Below are experts of layer 11 (counted from 0) of a mixture-of-experts language model. Rows are named router (the router's row for the expert), gate (a neuron's input weights, with its number), up (a neuron's input weights, with its number) and show model dimensions 0-63. Each number is 128 + 32 x the weight over its row's rms, rounded and kept within 0 to 255.
After each expert's rows: "gets" lists some tokens that make up at least twice as much of what it gets as of all text. This comes from a sample of Wikipedia text that the model never trained on. Tokens count by the router's weight.

# expert 0
router [172 133  77 129 146 108 109 114 152  59 120  82 145 127  69 133 111 174 108  92 160 114 126 142 142 137 106 164 151  69 134 186 153 106 121 115  94 122 110 141 123 179 228 131 126  94 140 140 167 111  82  60 162  95 161 119 138 147 110 117 127 119 106 113]
gate0 [160 119 157 148 125 128 121 130 166 166 154 190 136 118  92 140  75 120 144 120 115  70 100  75  84 152 158 163 131  77 139 134 118  96 122 164 108 145 106 131 110 148 130  91 120 106  82 115  97 170  47 102 118 132 155 111 125 131 151 121 141 126  85 112]
up0 [161 158 103  72 122 127 128 105 167 164 127 139 154  49 110 153 121  85 144 166  84 158  92 135 106 101 172 214 112 179 118 144 104  97 130 124  69 110  98 140 170 120  80  96 160 169 122 139 128  81  97 105 159 154 170 109 159 123 138 138  94 159 153  90]
gate1 [ 80 183 179 117 165  79 194 114 133 170 143  99 167 132 124 175 120 103  81 117  93 147 136  74 130 161 167 160 166  86 137 131 118 157 153 129 146  90  57 149 123 136  80 117  90  99  85  52 107 187 202 213 104  93 124 155 145 147 153 130 141 134 134 162]
up1 [159  81 126 122 127 178 123 123 119 107 124 145  96 114 152  86 159 157 117  97 135  26 121 173 119  77 144 161 134 141 142 140 122  94 120  75 119 101 125 101 110 120 150 109 166 157 182 155 136 154 124  82 155 203  99 159 133 126 146  86 120 138  47  91]
gate2 [160  94 131 143 114 120 133 121 139 172 161  63 179 154 160 181 124 105 128  92 200 163 141  92 133 109 161 132 160 112 137 140 143 187 114 150  84  86 171  67 155 100 140  99 176  56 140 117  97 132 125  97 140 114 121 123 158 156  81 158  88 146 164 161]
up2 [147  96  94 134  55 125 152 111  80 132  95 129 139  77 133 115 111 152  55 164 160 136 116 135 106 127 124 113  97  93 125 107 149 164 160 112  86  81 161 150  78 142 169 123 105 166 142 173 112 114 136 195 143 106 167 119 120 153 178 181 139 169 149  96]
gets: " |", ".", "|", "\n\n", "=", "%"

# expert 63
router [ 77 135 128 137  77 166 155 151  57 145 153  79 190  78 192 138 159 140 125 148 128 153  53 110 160 132 134  82  77  52 129 120 109 108 148 131  95  70 204 144 148 148 130 143 143 147 134 157 119 117 137  91 158 126 122  96 115 155 109 165 125 114 100 163]
gate0 [108 156 192 146 163 170 168 145 159 137 131 123 150 137 113  90 133 110 181  88 198 153 156 159 107 152 139 144 145 140 151 181 165 142 131 179 132  65 189 152 107 141 120 158 136  85 114 115 139 139 159 185 110  74 174 208 121 100 163  87 127 108 154 136]
up0 [121  85 129 140 127  99 137 139  90 128  85 120 215 109 113  90 165 175 132 160 132 116 147 202  90 102 131 129 165 124 157 138 149  99 183 235 105 104 169  97 121 130 169 112 181 125 158 127 160 108  92 200 144 100 107 115 145 187 172 185 147 132 175 150]
gate1 [155 135  62 120 106  38 209 139  70  77 187  96 167 128 125 151 120 152 111 121 167  85 144 169 136 120 101 128 151  94 130 172 122 129 119 118 112 214 132 131 135  91 130  72 150 127 124  87 141 132 108 183 134 185 204 121 115 104 149 168 123 157  97 153]
up1 [103 104 165  97 134 105 203 108 100 129 203 105 165 171 128 168  48 172 106 127 164  81 116 134 111  96 128  96 140  88 139 132 173 129 113 110 106 147 140 107 103 126 137 111 129  99 165 110  93 158 118 145 120 126 167 135 110  87 148 169 181 181  71 147]
gate2 [ 39 130 118 153 157 119  84 133 158 162 110 164 112 152 115 134 146 140 146 186 102  83  94 101 108 130 152 137 184 143  78 100  72 131  90 188 121  84 120 182  72  82  64 124  94 138 124 165 116 126  85 125 117 118 144  76 141 142 163 153 121 157  91 153]
up2 [125 130 165 170 124 167  81 116  96 130  95 159 124 131 156  92 102 118 159 118 159 144 115 156 100 164 136 122 151 107  90 111 109 132  93 139  96 143 107  90 167 104 123  98 145 152 136 149  98 147 146 122 160 134 207  99  73 138  96 166 117 156 111 101]
gets: "=", " The", "The", " he", " He", " Title"

# expert 105
router [137 114  75 175 143  59 193 146 105 130 185  80 116 134 120 152 139 134 120 121 122 131 155 158 147 103  63 115 104 135 143 133 112  72 156 120 124 154  55 146 123 136 201  99 123 149 117 144 143 162 147 145 101 178 139 128 148 118 161 117  94  69  62  71]
gate0 [126  74 147 163 175 162 114 147  94 138 118  79 128  49 139 130 152 141  52 159 122 182 154  63  87  66 106  86 106 126 142 176 195 118 145 174 142 162 109 150 151 126 110  74 165  98 119 103 159  92 100  97  60 139 161  98 154 131 123 112 187 106 132 111]
up0 [149 162  40  92 192 146 109  78 209 135 106 124 174  84 147 143 150 111 160 162 147 100 147 156 148 157 121 163 173 165 191 139 128 154 111 160 173 161 104 181 122 107 196 126 124 146 146 107 133  98 117 129 165 144 137  88 129 158 119 136 125  86 156 137]
gate1 [ 86 148 126 108  68 149 123 118 101 128 106 183 145 178 157  88 158 126 122  89 160 174 128 157 137 119 116 115 107 103 157 125  77 108 138 132 139 151 154  44 166  65 101 107 148 180 102 171 104  72 137 133 117 105 128  97  79  74 169  69 160  44  85 124]
up1 [130 108 119 123  90 149 155 135 104 142 103 170 155 114 169 109 131  63 189 137 148 164  97 149 163 112 105 113 165  79 187 164  60  91 181 122  90 174 144 128 169  71  62 109 147 214 124 131 123  63  95  97  78 149 171 116 135  77 126  70 148 116  69 127]
gate2 [203 119 107 155 119 162 158 110 119 121 118  82 198 159  94 111  99 102 162 117 118 179 183  71 151 109 111 151  89 164  55 113 167 102  79  33  84 123  92 137 186 131 135  98  88 155  90 121  79 130 171 170 162 136 149 206 162 167 103 129 122 108 115 103]
up2 [147 119 106 146 123 107 136 145 109 120 108 122 123 115  68 150  89 106 175 108  79 209 206  99 159 134 169 172 124 116 140 117  81 172 128  39 139 105  91 138  97 128 123 126  78  85  69 162 130 131 180 174 171 131  99 152 133  98  75  84 115  91 108 106]
gets: " |", ";", "|", "  ", " by", " from"

# expert 47
router [ 64 125 123 252 133 112 169 133 101 114  83 145 132  80  97 135 143 167 116 174 100 134 115 144 113 168 167 135 113  74  82 109 159 142 137 170  80 120 125  78 107 104  76 164 137 133 106  73 132 132 122  94 167 121 105 140 129 144 138  88 138 144  79 126]
gate0 [129 126  89 155 158 143 142  93 107 122  93 168 134 125 151 126 136 118 165 127 129 116  70 120 108 127 143 123 151 103 113  89 135 134 115  93 145 198  55 111 118 114 163 112  94 130 174 112 127 145  95 129 123 196 169 107 129 164 168 136  92  91 105 126]
up0 [ 85 152 128 110  78 131  92 157  69 109 157 145 132 114 173 133 149 140 159 154 142 178 143 110 143 141 112 136  83 125 112 117 157 181 133 135 128 161 143 178 111 111 128  91 200 201 112 194 173  53 151 120  96  91 118 133 123 124 128 104 158 122 107 155]
gate1 [110  94 138 139 130 117 146 117 120 122 127 127 141 115 131 166 135 121  82 124 143 161  91 145 131  97 147 154 109 131 112 119  84 125 127 173 151 153 167 162 165 147 133  89 124 148 155 128 110 133 121 205 108 111  78  98 150 148 150 157 117 123 175 106]
up1 [ 68 183 152 126 135 146 132 167 104 167  50 124 137 187 125 117 127 127 167 143  68 104 165 186 130 184 153 113 133  79  82 103 140 116 104 145 106  79 148  68 120 182 147 163 106  75 183 107 108  99 154 172 141 189 183 107 111 109 118  75 167 157 110 112]
gate2 [139 170 140 125 129 140 132 102 128 100 135 132 144 129  89 166 156 122 176 149 115 140  97 191 122 139  91 102 115  90 107 135 116  93 158 196 123  80  68  93 124 121 122 120  75 123  98 120  86 127  97 147 119 130  98 166 118  92 180 121 126 186 122 134]
up2 [118 188  81 122 191 141 155 117  61 157 115 138 150 114 106 226 126  57 162 144 115  95 169 126  60 109  22 113  83 178  66 117  75 148 163 168 157  82  80 162 141  98 164 123 137 132  71 142  42 161 112 107 114 128 106 110  92 118 164 101 144 196 113  99]
gets: ",", " was", " to", " is", " were", " he"

# expert 91
router [ 89 155 128 141  97  91  59 114 146 108  77 148 143 181  91 164  74  84 125 126 156 200 126 143 138 136 114  95 176  95 129 147 132 161  99 156 129 116 154  72  84 156 208  96  81 112  69 143 127  65 178 155 151  97 134 139 116 127 137 143 128 102 168 135]
gate0 [131 155 215 124  90 173 120  80  39 134 146  80 119 138 140 132  91 137 119 105 154 176 148 116  95  95 163  84 119 135  69  98 104 157  53 134 123 121 138 112  83 129 160 160 132 137 108 129  96  83 108 105 115 186 115  99  73 136  96 149 173 122 174  99]
up0 [128  73 115 148 163 176 166 120 149 130 116  91 141  93 179  66 137 129 149 128  95  71  72 129 109 128  81 146 160 129 116 175 117 104 170 112 115 134 105 114 147 136 119 100 186 106 145 112 101 128 132 151 150  96 156 116  86 112 137 174 116 103 102  90]
gate1 [109 127 159 133 162 164 126 163 145  94 176 126  93 119  78 103 104 148 162 114 121 109  95  67  94  75 142 158 108 212 163 120  95 128 142 119 135 121 131 117 134  82  73 126 126 131 102 166 190 133 164  97 141 155  90 133 133 120 102 181 152 183 111 115]
up1 [156 100 152 130  96 165 132 179 125  90 107 124 174 152  68 171 130 137 133 136 140  94 138 111 113 110 139 153 142 142 159 106 148 131 177 101 154 121 101 115 138  82 153 135 134 135  74 119 162 119 143 134 176 130  47 178 158 107 137 151 177 173 111 112]
gate2 [146 137 111 136  93  81 113 100 111 138 143 148 163 151 173 119 153 109 107 110 151 154 183  73 154 163 117 166  86 136 150 140  71  75 127 150 122 140 100 140 117  97 120 112 128 123  65 171 116 101  90 129 112 162 131  75 182 112  77 137 103 109  88  65]
up2 [163 111 156 108 141 155 114 105 122 138 114 133 123 133 117 144 113 100 154 139 131  89 140 167 125 135 127 125 126 141 126 116 109 121 162 153 148 112 165 156  91 192 126 121 134 163 190 155 113 117 138 133  76 135 145  74  84 141 130 124  98 139 135  61]
gets: " is", "f", " /", ",", "S", " are"

# expert 48
router [172 127 187 159 111 139  89  89 100 140 129 150 107 130 143 138 105 153 155 178 176 172 141 111 164 184 171 100 105 162  58 134 106  99 167 151  67 154 146  89 121 147  61 147  97 161 132 125 141 131 150 145  59 115 147  70  96 162 118 124  89 110 154 155]
gate0 [160  53 154 118 118 131 120 158  91 198 209 118 154 134 102 123 160  88 143 111  86 103 131 156 100  54 143 110 139 186 136 135 157  96 103  30 130 167 138 147  69 130 154 117 154  53 128  91 156 146 117 165 165 164 104 186 113 124  60 145  67 169  34 138]
up0 [ 89 142 112 101 144 136 170 113 168  52  35 171 106 130 132 133 130 152  98 122 126 151 141  94 127 135  77 143 138 135 129 119 117 175 131 199 161 101  80 124 158 134 123 103 140 182 124 138 127 115 117 106 108 101 169 134 155  91 192 146 195  91 216 130]
gate1 [146 132 136 138 116 150 110 100 114 144 125 166 118  87 153 129 140  65  99 135 116 118  89  51 139  80 159 110 122  92 171 126 172 179 126 152  93 105 157 104 153 117 124 143 153 114 164 157 185  74  98 171 105 221  93 132  96 169 185 125 147 110 100 128]
up1 [127 130 111 150  95 132 140 118 122 147  91 152 136  78 155 128 137 103 135 121 137 120  59 105  93  60 136 120 142 118 110 123 169 124 188 204 129 143 125  53 178 133 126 151 153 134 177 180 145 119 130 184  95 160 117 151  87 173 160  59  94 151 120 116]
gate2 [106 125 134 124  96 176 162 130  85 194 197 109 129 149 118 151 123 221 178  82  94 122 117  86  55  68 169 109 129 202 127 107  88 117 180 121 164  67  93 149  88  88 156 116 149 148 180  40 185 154 116 156 112 131  93 126 147 169 130 175 164 123 118 135]
up2 [ 90 121 119 146 121 163 124 147  97 154 197 134 127 165  99 191 100 208 145  96 125 120  96 141  56  63 157 123 119 158 132 101  87 140 139  86 140  76 117 158  79 109 163 125 162 155 176  92 121 120 146 153  93 111 109 133 141 138 143 159 146 155  81 151]
gets: "=", " who", "  ", " he", " He", "\n\n"

# expert 42
router [ 99 122  70  93 139 144 124 175 128 118 158 180 123 116 155 144 152 137 169 121 121 101  93 163  91 122 123 151 134 135 132 123  83 127 131 126  95  95  90 128  99 149 103 113 174 155 176 148  95 145  73 123 155 116 193 128 143 109 117 154 128 173  83  66]
gate0 [120 129  94 145 158 100 163 157  66 128 108  98 148 130 117  96 168 154 149  83 128 132 110 178  37 125 185 119 162 130 118 153  95 144 157 138 150 179 215 135 173 101 142 140  92 117 177 106 103 162 140 102 106 166 146  85 173 192 122 107 103 124 115 123]
up0 [130  92  76 132 152 100 117 141  94 112 129  98 117 126 112  78 159 142 149  91 110 132 128 189  86 120 215 177 124 109 159 148 129 130 128 123 170 147 158 147 165  91 177 118  90 121 206 138 149 170 134 134 130 124 179  69 153 164 157 129  64 106 102  95]
gate1 [114  85 101  67  63 145 125 125 109 143 101 130  63 127 136 124 104 192  89 196 177 123 113  85 107  52 219 120 114 110 129  85 137 100 124  97 106 164 102 143  81 124 100  76 119 101 169 115 155 130 180 144  98 114  93 161 123  96 132 155 138 138 164 124]
up1 [143  96  89 108  50 124 125 148 127 147 117 108 124 100 125 109 117 195 122 162 150 111 111 127 119  97 187 127 144  95 127  74 127 115 107 104  84 150 117 162  88 102 101 117 110 147 136 109 155 152 166 152  86  87 124 160  69 135 100 161 119 154 164 140]
gate2 [122 110 167 110 177 179 148 163 160  89 120 123  73 174  68  73 112 166 128 107 143 140 112 151 144 171 128 119 105  89 102 100 125 102 127  97 156  87 148 158 148  45 118 148 120  83 103  79 112 191 140 162 118 143 109 133 129  86 143 103 163 129  91 116]
up2 [132  96 144 125 147 192 105 170 123  76  61 132  80 168  94 101 123 219 125 135 153 124 106 168 117 170  93 128 148  59 101  95  80 128 113  75 132  51 165 168 117  88 114 154 153  93  98 101 128 176 115 133 109 142 114 101  93  92 141 128 100 123 100 107]
gets: "E", "N", "F", " |", ")", "A"